Experts of a small language model: a shared expert of 128 neurons.
Below are experts of layer 5 (counted from 0) of a mixture-of-experts language model. Rows are named router (the router's row for the expert), gate (a neuron's input weights, with its number), up (a neuron's input weights, with its number) and show model dimensions 0-255. Each number is 128 + 32 x the weight over its row's rms, rounded and kept within 0 to 255. Numbers have three digits each.
After each expert's rows: a language model's description of what the expert responds to. This comes from a sample of Wikipedia text that the model never trained on.

# expert 17
router:079180137129114128152138086177084138100103131159154129181048132160157148137107058125134138066081134080061155059129124104102081098133085134103157117149151065126134115152098121119168145159115147086120112184112118109201137098175075176101083157121156122109153071165127128143179095099133043105124115108141128137146097132157158136138127158138120134171165097190121156154171160113105141092072095158112107128111169157130097119166133089118164157160080075081189144120139169121138191169138121127121160178145117163161131177142168160169136118148162114044115098109116140137158198134168116149110090175092124204152174137087116112146171143133140138169126120114188096143177147179146136160077076188134175122119152108071153156104139140124146116132098087156126118159134139177163201109120132
gate0:064039191082118121160143131138116137156152100123153110129137163186136159154125084114104155126166114049080118099138110044150097105110132080129119101104108159123136089109132099142130101132131146068111096183086127118099167195123147166122133124109121155123092073151101074145159085160085119079148095098149118128140080148187136085106144173115165065128158098128153118162109193135134124094118082116134168184148130140114161110083134132181124151164136160055143163153132079056141127081154103129095136077210092153142100151137173133125130076169152131095138102106152132188207147161104113113181153150138165180135144131114077131092138126103098139173153133192172111132139139116151113139137073140148123116098142099088076198137165154183114123100137136118136178117094153148149181136139210
up0:167087207089184177120131153151136179153158117086136154154131115114096156148152109086071169159124120111154118128131161068122085147161059141092124095109127151112130088113135129165103126113112152141125177168107164168091198167080101111131151108111153106095144082142121108092144079088139102116173110166101144180103083177150102129169119177120175113146189157110143129147098138169138143119094129115119124106125128146106061068060121132115124148102128135118081124095142048057110107122094064135158114101122077116132092163120161142137168132122058155095136120063154117167093158135113056153130118174163138161172120085054173197141141109076131101147167113134158146166183162117137107174151161159197090098074133111157131176118124103112102112170126130098101110136086143203116152194170121
Description: Nationality adjectives

# expert 1
router:120127115131143148183115118123139160151106134171156140174091101152120071191099086112169138105127116120119106084168193161119077114148079154136158156101150102078145197130076112152145139164135160148055109125132134149128135082128071158142157141136185093169163097146152093173137066133148095128115140109144131101151178192186108133123102177113147132134104148201151119152169168121076135083095138141135107135060151112151115106139090121127106169164095134112160102165118134099150159145070172095181202151142147215120120207091180091159104124092164086066108116164088155114148148174111119135118126155124099163126135103132148113142154132115132158180161166125163122139163180147154117151088091192133116046141168073090137162107126146108116095075087056165095094132118055133122107102114077
gate0:085135108162117062179169182086174106111184083114159105183072160079129101127181109109129111116170110047138131074199152131122077158160128107126101141085139094107128156166186034164159128081140160115121131119125093115109071130137148151189099119122159123132126123129209146150146135090101112119096095112124149146132125175162124088171173127103126152144124123108150136113157149093119120123161039095139181193147148177128101108143152123149126130137153162163093131149139131042137141195127156083169159130095075134107126121103120103139117147193181162121111123109133155173118065165068152147082079176075136104159201081144149142108119128121146085083084117189156144159153112066157099122115175115143047115124166095109132111113118120120126129138167114127102125116100092120109067150128143
up0:108096094128124090152132108128089096144132104135164084135142113133110137084161084164154167077152154133091062137151083143162082112100142168084186150063089158101120102138160125129125176104136147126078117155128124082100097096180147169160115061146195152118128183106118074190136114089153103133118077156140160189106121139225156127144050096137075053093094076135201156097200098123126084144103128093148123091123070165095146176179105142129127145169088126132115136171104165123144116139166133100133161095102105198144106065111157085129107161086173132121081179146173144186138131107161139115136154177099117182123105116136159097098077115096134143134058122138145094104132171087154101090105118110099107152152167111134079088131180155117125149141150153156110143130108120174174115127108168
Description: Non-Western name pieces

# expert 13
router:122110121144104075134121115134133181125183150138157121138134128194165110149103081138185140101101081021098094112156174129126085089167080147139121186155158069144208205128150130124157162125088119110108118169155107135149146099134101149142109161071155132179158095136147113149183138141138063071082167115133115129117121112172130130113138120082097138176181151146108135167148172141104128104097136166171162134143170114139089117152106125135120160168117072086143165178090140153173138168107105115148133154128149132155125156065159138174169140110118091108099129084094255118154160108108131167133086147146137177097154120090054123133133098192118151141114142078147156134124165147154185158106088166111193076126136106069145131123122171116143090071133095140065079119138109127154085096121130
gate0:142085144126103198152100103090140121093179081138146125141102110165165126099135102137145125155094113130155154056166083164136142135103089163123121084171110161152133141177140122194105097137134098029182072144205150156103176166176120151126092191056159171100117079101162130132108114123126078144102129141172098146150096083031171143115118131089045145114131174068134132134187126164111144164158108152169125174132130153111119113181160166121169082128130111126109160105150097124118152105096174146177144107177114085161079117143151151142078098126142113105129127136090165152093099112122135141093161120091181100077092181127120125134121127092109134128112032110112122129161128135125175164125086134123168118116079124132159079123140157118091117098171105144169134104142173201216118161143135
up0:184159043084059121096115153109143167095093125111097118117105148141187137145138146123123088068124117082177130146121192087152133055160132187194099122100134151133181131096120112186157085112119175179126148129132096095139130154094157154162119157129132053154133090118150106107094123145129132167176124088024118107127110147113176087128187136120189157162188123145141125076067150113086114137115150106140137064155139092124136139125088111191079086124115131141142134108164166103147103105172081161158159099119165178076151142092133209084111161129092102099074174122145119141161175152104123154143127177109177131092176114127099113166143101167081145128079146148115086144161144121149109180115159108098134126218141155123113165172098115163092105120145142124105118146129127174122196151134105
Description: Lowercase word beginnings

# expert 2
router:078174135162123158139169074169106123155107134151137128161094113136134143154080108136166147087110127095090145102141138134120077091142162155131106113154159092113148125120034124091201163151077197110094086155122121157170127132151054143147115156145150110146200093160132127131162116135136102099116136125151110120149155132166115113124107149147122136149149118143142176111202175053099109089087063162112063116139166161169088123132092097106114175139036085084163158162089144151133165219138146157137128178141108148175133127117179142175111127132171102054085117132139142131166149155147144133077097152063115158112157170116095104159157138142142151174116139104122124149162177163153136143111085200114134139123133082062186149111134185112122125082107081175110090196134161145158159058143121
gate0:140116151123113147111182103081136169120127166137082146142146157160112140119095121175178120142156156117110127086136066093086117122099145150113128114088123089119116080110129111154109128135095086145121090148099145153164172150094140122102107192074151126226087107088118132130117127144198096110148142151148086160118159142067089133206143113186103120131126104090127175091110141049112120112110153180120113133146173132161131127167080096114127060124072099114158162131134139202089090131168140119077109176187119167153128142160175165133120191146191126072111136108111112144145127152085132123081109149085174139066215088139139163130198139151159176178112070214092094118134125170131102151148159150084167121129077105084112144147107177143202121112171178146117134127110163080105131139150134
up0:156151120118094151124206103118148146075150152129109159113186185168121156104123120131189169167086130132118108122135068101113116140110146100135152117095105130099096096136118095173076134130116093153122077118107135139122165137092142145144101161044149136213114130041107111143094092125147121123176135143135092127136186120095091145188174107188129101124118098110142162072138137039112129102116137175126113120157160116186117131143104113148081043080095071084164153099119130224061109122115132123108118175174112133127144110143177127113100179144182121063128151118126140128138130122126133119109070145146162144060208132145164173102173158161155137174121094200092125115124144156128129131196146133122133130126097119090086119118098137187183108132190218156100146109137173109122128126140147
Description: Place and nationality names

# expert 15
router:109179132110152102132162128139147135132154118128152139145121116156136118100101108128187101093101091128107148093164164131111074130198112135156126140135108109143145153110064135130172156132123151077093140179168160089168154100136070157128152153160153081144205105163159152207124110130105120120090175108142128135131221075159129153146146110061093049150145119152145130156190163103100089069095113145104173090097156130132113070102106095141144183160071084109134114122111148151160210146085128113159113158102121148142156148092126163153110127136122078077097134127116120106146159149144169177086071157126091173101105141107124089125112134121217120186123159056161124177106161147161164137092087215137135108115142108088144185119126140123127160113085092200089102210123137176119117072132142
gate0:086102143164143119150130125133096150070096072095143173119122094126157133175122159156114125097140132156131109109185106133092133123155123214099084112161148120199113134158096077109085078140164142092141141135156125146136116149143106139142103118155110205150128127204189104165127145192087159073110116199076156171144111104107098137112154106154153068120160154157188137144134135109101116169143121162062133121123158118165102055140208091175143115124132093112115191090096093180157102138131135117160138150110115109089136134161102138110092138194146110130187104165128092108102104102132097136119143100164089108149144070166120133027166097195143173096075097156149121122109110135228168172126119145149126168125159118129101054110104128122130137143046129123107092193078145113121121128159117
up0:142149119107079142089123113114176117157168167172089063138117117148108176074138117087121127152119114088109112101087114090166136120111120057166188162098132113083117106086150196121161176093099127154150131114087121109159144119116142104123134153097150055114089102061097142115076148055186092151135120103176118076133126161174139073162110136135110137108126088083095128121118121181143142116052146116221116143143091144100146190114082138077140104139128138158126094138162159093114169109131144164077109098147142165175101082134196119132184144078122137106110162098149147125145176141113184089126118168121173137113138198101110133213100170073105107126160151112111126117158147131061072099122117133101123119111086136141183191120114118109116169103226124105170151072162091162120152135108132
Description: Romance-language name pieces

# expert 25
router:089173122127138149162108104172125145159152176156189157115133111111134138179114130110149140070091098073042095079148141151103115108148093139157139148148129072117216125155105151134151129125092133096084088146148143165155157111114121137098145145136165083131168085187146119126141132138148101131119138125122133161134145106147159117125105150110130104160160135135111149119152142102105140100092104140141110129112140141139044068172106103097115195178062098071162128154143147106170129174081116139135124173141137156136163186123194133204149140165144033086111133153104192120128185154149107149132080189088125198091133139117084092145169143123162166155146166086173116147133186157150134171064060177115182116106126069097157145134058166096147110114085085165067092147131104151146116078105088
gate0:124132101124153129158079178118070122095099180104136111144104142140047112095073115129106178121153209114145087166093185117152120085155166150154076076198105107096140120120114079152112154188110141116145103164107164151160111153195169157176080139095146155099139112101081119106141079138200131058187099130145113172167180109150157095148147102142133089165129162080148162104135152144102092128132137172092155106095142126146169143100095145092149109149070131151139156099152133203085166169127070133100114126164154118097142116115133112117144173196109165165106133152125109184158164153094058108113095118109105153173126113168153104178083161110146078094088172133093197130100140096160153106123130088121116098132181155116093113083172090166071131106176093139144147137142158174161142112071129
up0:097143134140133115074120165140157157134120093098120154170141141106205129099073160135143120147168156165107067138122152077158152064126148135191071091110129101045099074184111086132109150142100119117098147117082084119069136106141132110159118129113146096109100129086196137154159085099213121064090048116144034166165142140100073127067124152129130132162101141134138099156185127130141080116108111113133141164131150131116148151151094155116095105148099074154160146127174113158157202140166063098146069101141111104088118144154130110133158123140140224169109154170131137134140105104131109162105125141104149149126121132151184128158086191103085130060112113184108158121134185113147128138123108117123146068180099118119118170101103160177129175145203087133121164139062166127152129114119138
Description: Rare name fragments

# expert 6
router:086110131164085119225164084154156169169146169141151147134122094184130140161093147124151152111092134116103133095167177155075101143131131157152156123128125058148159187117058176172166142159090160086070103146139121158182087114132118142103161152125182086097187140137072128111134136151148098084103134120153140114138190086156119117134147141080135095165167118170146125138119158128083116076098097128134127141103151133127098098128126126164105190177107071101166113103098129087126181182068109133179149156124118167154155150130165096141130122125163095101122132096112225112141140174162117153102091142103129168115119129104111102117178120170108144147124144071091169120120167165121148200091099132172138137035150080096162133127106177070147136115165107162035083176127152159188122109152095
gate0:124146127171111160216139089139155145148175130110173145152055153208164174128122128106142080165057115090098147122134118138107197091055135088099128106155090196118158076155082146134120131142110174140165096155140135162102104164169162160161161131142085098170088114135178045074149155119151119059075099114119102088115165073089078108125094167111088138147172126179117152130062109188149055084087138115152136114083100103065136147130123121151153140106099104123147116153160093137137200129122163145166140162132123148146133106171154149094111098123181149136134176107133186128167123132122054112197098147169121107099187105143187115174119135106139144102134109109100123108169119154127080123122073134115088108078173123149157079112105147139105090145086109122118121146169164123106119140136158
up0:170116154150110143153134104140090125096135129123156142103154108118108119056077156152127120127115133117182116139182129143169119138169157122101120065113158079089128160079152114094164128093098091148128116123129110114123137100140084169173085154113137116098179118104177053102196176099102171175095073117113084129160088142201148091171128145122087143082110082102170141125159067192128163134099181098110225134090119106131149134146104143041125137114098159119130142128168101115171074132185105138108157181212125030095118170154108160182091181136120182070093123140107152149162124128143183192159179117110145140195148079128103124173109164114121125071124134113123086144122085145132109090154174139093141118133167166095098129139146146089122120106101138179135090132123133077130111133173135
Description: Phrase-opening prepositions

# expert 22
router:115155147170128121184118113145128118142134149137119144148097099161112154162109133094150158072117106119095140098153143157119101088178108155138146140097163129169159161129105179149138138151085181080078125159158112147174184063140058153090137163105163100107123107158137146144152144174123116102115148133119126169159162122149147102118094153128129111109169132123145149107101169096129122097122073139148122086142161143122079092141070057128133189143074116096163138115128146119128182182096164183123149160133115158133131136129150094156143127160130049039136100117110118086139178182126089144114099134025111197093144149107062110141153128157153143137111144094167128187185185181152158182097074247129150122127161087071195136116089122117138138091097089182121099185154121136176135116080096
gate0:105101147120141141138134134164137176134130095118154136138115107165102191144119100094140149130125099150145150145128159067118075096164134085151168091118111155173147119159133154159096164126139167146113151159172159121123056090182079133159104158088147153091137145163143159170215141112124147107144143117027173143088090102155067091111117147118073130042124100134096114088119144156180114116140155148155136110137143169128085086069115133151130123127131119070129169131092094117112160156170130129132136128162113079090168034106059164104151147056146155153129096196163127147150181175163051174113097145061123108118093089106092132157155058101127100133077161150105159106144166190214121155121169130201096139136134119122128118099097122123140137114116184154142130088138102148131103154165180
up0:117124118094143151119096119157152087141117163105137107109124129054157085101116153119093112114100152122152106184140123195100184147111081187101109157114162108064107170124095070123162053148100141181155143083133105145171139138104148111136143124169089123147093113140046120081082088131134126148105126143190127097138111091072143126170082132165138152150150124194151140132128097116088116120068162118091108124147152122115165166166068067112189110161136133175126077112166158096105101101124182146114131140056131170194050187085152067167136103117139093143149127096114140054114100140113159081184176131160155140177142135109104150103095174164158125153186102094177129154115080081093143133102071130102172119166135136146151136166160114076170094101138062084127174161139140114110156137118105
Description: Word endings, taxonomic suffixes